Weights of a small mixture-of-experts language model, trained from scratch on English Wikipedia.
Size: width 256, 40.5M parameters.
Below are experts of layer 8 (counted from 0) of a mixture-of-experts language model. Rows are named up (a neuron's input weights, with its number) and show model dimensions 0-255. Each number is 200 + 20 x the weight over its row's rms, rounded and kept within 0 to 999.
Before each expert's rows: a language model's description of what the expert responds to. This comes from a sample of Wikipedia text that the model never trained on.

# expert 22
Description: Year digits and eras. Final digits of years in dates and founding or office infobox fields, plus time words such as century, ago, era, decades.
up1,177,173,201,189,208,197,232,168,224,203,194,244,198,198,188,203,173,229,188,182,204,213,213,177,170,196,164,194,211,181,200,201,208,173,203,229,215,170,199,240,208,192,236,229,247,154,191,202,167,202,210,194,211,216,220,194,205,200,208,167,189,169,209,207,182,188,195,191,219,201,172,187,222,212,199,214,212,228,169,186,207,166,221,258,192,202,218,190,216,212,205,171,198,184,174,200,226,180,222,202,203,198,198,193,199,207,219,194,238,189,209,183,188,189,199,199,168,198,193,186,191,209,209,200,222,190,206,211,237,216,200,207,204,206,167,192,178,205,176,211,194,131,159,219,187,198,215,197,226,202,214,212,242,209,204,174,167,201,214,188,170,196,213,194,165,192,251,212,206,187,190,196,212,191,186,189,258,192,194,204,215,227,185,242,155,208,210,207,201,191,188,217,231,243,224,189,180,198,200,200,192,197,204,218,227,219,193,178,213,180,231,205,185,217,203,220,185,192,181,131,194,196,184,177,192,198,207,196,156,220,200,197,212,220,235,184,198,227,193,228,242,192,195,196,210,207,212,202,191,209,195,172,207,189,220,207

# expert 41
Description: Indefinite articles, copulas. Articles a and an after verbs, and forms of be and have such as was, is, been, became, in descriptive sentences.
up1,171,199,199,188,188,166,203,190,183,183,229,203,217,210,209,227,201,204,201,206,202,204,175,183,237,198,201,194,207,213,184,222,203,205,220,197,220,194,196,205,176,230,231,196,158,155,227,205,183,227,183,210,201,200,218,186,211,185,210,212,168,201,188,222,190,205,185,166,201,233,214,184,218,199,173,199,194,198,202,194,173,194,240,205,189,225,180,214,217,153,188,227,163,174,158,144,219,182,222,229,207,207,216,218,194,241,192,165,221,204,226,193,205,188,206,227,201,206,213,210,236,199,176,210,169,181,210,205,215,207,211,192,223,211,231,179,194,204,212,192,223,211,219,229,208,177,211,226,207,204,211,180,225,175,169,185,203,212,176,175,207,156,178,173,195,199,201,192,256,195,205,192,188,193,229,151,209,182,195,168,222,222,216,178,227,217,201,175,156,203,201,204,139,172,220,205,152,210,176,206,207,202,196,216,208,205,213,182,211,192,185,195,191,170,196,205,195,200,239,205,187,201,221,193,153,194,203,174,215,177,223,201,190,215,202,205,172,184,236,225,214,232,206,209,202,168,222,204,231,207,220,211,206,180,193,196

# expert 2
Description: Model codes and digits. Digits and capital-letter pieces inside model numbers, call signs and acronyms, often about aircraft and engines, e.g. Boeing 707, XHZK-FM, EDSA.
up1,226,215,213,212,204,177,226,218,203,207,194,150,181,222,223,167,187,241,188,197,216,202,191,217,204,216,191,183,186,211,180,217,188,175,211,211,208,180,214,184,182,183,193,213,176,226,191,188,199,246,209,180,182,241,214,216,198,186,197,187,237,176,202,217,205,200,176,199,211,184,247,184,209,205,184,235,172,184,238,211,143,153,200,193,203,183,218,211,196,186,241,212,207,216,190,194,237,185,169,167,212,195,228,186,207,228,192,213,197,242,205,222,191,185,211,239,187,186,195,207,169,228,226,190,181,195,204,235,192,224,206,190,221,237,228,202,166,228,154,192,183,171,216,199,202,208,222,229,190,215,189,205,181,184,187,214,190,234,213,205,174,226,218,202,220,205,204,225,216,189,189,223,183,214,200,219,182,186,232,243,223,218,194,195,176,194,201,153,169,214,196,216,199,214,212,183,185,211,191,202,212,214,205,166,178,212,226,192,212,203,168,164,198,208,178,209,225,199,187,163,180,175,220,224,242,201,169,225,187,203,198,203,195,214,203,192,179,190,171,188,237,197,178,186,192,209,231,207,193,194,212,218,206,197,184,183

# expert 30
Description: Person first names. First names or their pieces starting a person's name, often in sports rosters and results tables, such as John, Robert, Kenny, Corey.
up1,221,182,192,183,207,206,237,194,204,154,219,222,190,228,174,160,189,186,212,181,185,194,225,196,191,185,224,174,208,220,197,209,213,199,207,206,202,171,209,183,185,203,154,193,263,218,201,178,218,230,203,223,231,195,184,189,189,178,190,170,168,205,190,206,215,165,187,223,184,213,207,214,205,191,195,215,226,203,204,208,209,159,203,193,199,187,218,180,204,222,185,192,214,229,193,203,211,188,168,188,183,190,218,204,235,157,201,181,183,214,194,178,178,201,204,222,206,222,239,214,207,212,195,204,213,191,185,209,187,201,184,160,212,193,202,199,190,183,200,199,197,224,186,219,217,205,202,178,174,176,162,178,223,191,193,190,187,199,193,180,183,198,213,204,190,216,162,229,163,216,206,198,171,186,160,220,210,174,192,187,156,197,231,251,205,214,247,160,227,195,181,205,240,191,188,194,191,210,223,199,209,234,140,222,200,196,204,232,189,204,191,194,205,217,224,211,206,210,162,177,215,211,177,189,244,235,214,167,163,205,225,171,193,199,237,205,195,201,226,186,201,194,173,211,180,162,228,198,199,208,207,190,177,193,204,182

# expert 49
Description: Forms of be. Copula and auxiliary forms was, is, be, were, been, became, usually after a subject noun or it, plus stray be pieces like beIN.
up1,177,192,213,215,180,202,203,161,221,219,215,174,205,228,159,194,199,212,186,178,203,186,212,190,211,217,194,222,217,192,193,204,191,214,200,189,192,172,210,165,215,191,204,219,177,207,197,186,203,203,206,182,259,206,195,202,193,196,215,178,172,184,210,201,178,186,204,206,224,195,207,234,173,208,199,193,167,167,199,238,219,200,173,202,179,225,199,187,220,203,187,164,193,171,207,206,207,205,173,222,176,206,213,242,168,190,190,215,157,187,192,189,202,178,194,175,189,231,188,212,233,200,195,210,217,219,206,206,169,200,208,185,170,212,198,241,196,188,196,236,184,189,227,179,209,190,187,210,255,227,180,180,179,211,230,169,193,197,180,209,162,182,213,220,233,191,206,173,189,199,209,207,189,221,201,226,201,182,231,194,213,187,210,202,200,201,198,224,201,202,191,241,177,185,256,239,158,202,220,181,165,183,201,218,208,211,188,181,193,245,202,217,198,219,201,212,191,151,202,198,231,155,199,209,213,207,202,218,231,239,221,209,262,185,222,177,208,213,179,183,189,222,201,220,191,180,193,209,182,213,202,224,230,206,221,237

# expert 15
Description: Place names. City, county, country and region names and their final word pieces, often after "New" or a comma and in sports tables, e.g. London, Los Angeles, Dund-ee.
up1,171,217,156,184,212,203,235,198,148,205,192,254,205,198,191,186,227,221,193,212,175,192,207,212,172,200,196,228,198,201,184,205,162,176,207,166,196,216,184,206,182,233,159,223,186,227,187,225,200,180,230,192,211,196,214,180,188,179,189,198,183,208,187,215,215,183,206,195,180,203,214,233,200,205,177,201,191,225,204,195,191,195,174,194,211,171,205,186,194,220,215,205,216,217,222,196,170,162,225,186,212,196,178,210,198,182,191,178,238,217,206,206,202,197,225,205,219,243,194,221,181,222,182,205,206,169,196,208,173,201,201,176,208,205,176,201,168,195,197,196,221,264,185,214,185,208,237,206,242,179,197,189,197,176,206,219,212,196,182,185,219,170,179,212,161,226,220,185,189,172,242,173,213,207,171,190,205,223,226,208,215,184,204,205,196,199,173,196,230,196,165,207,218,205,223,220,182,213,217,185,194,179,178,203,180,229,199,212,164,180,202,217,212,189,198,166,203,198,190,185,188,185,178,230,189,217,195,155,150,181,210,187,185,152,179,198,213,207,240,244,210,195,218,180,217,206,190,222,229,228,176,215,216,178,212,191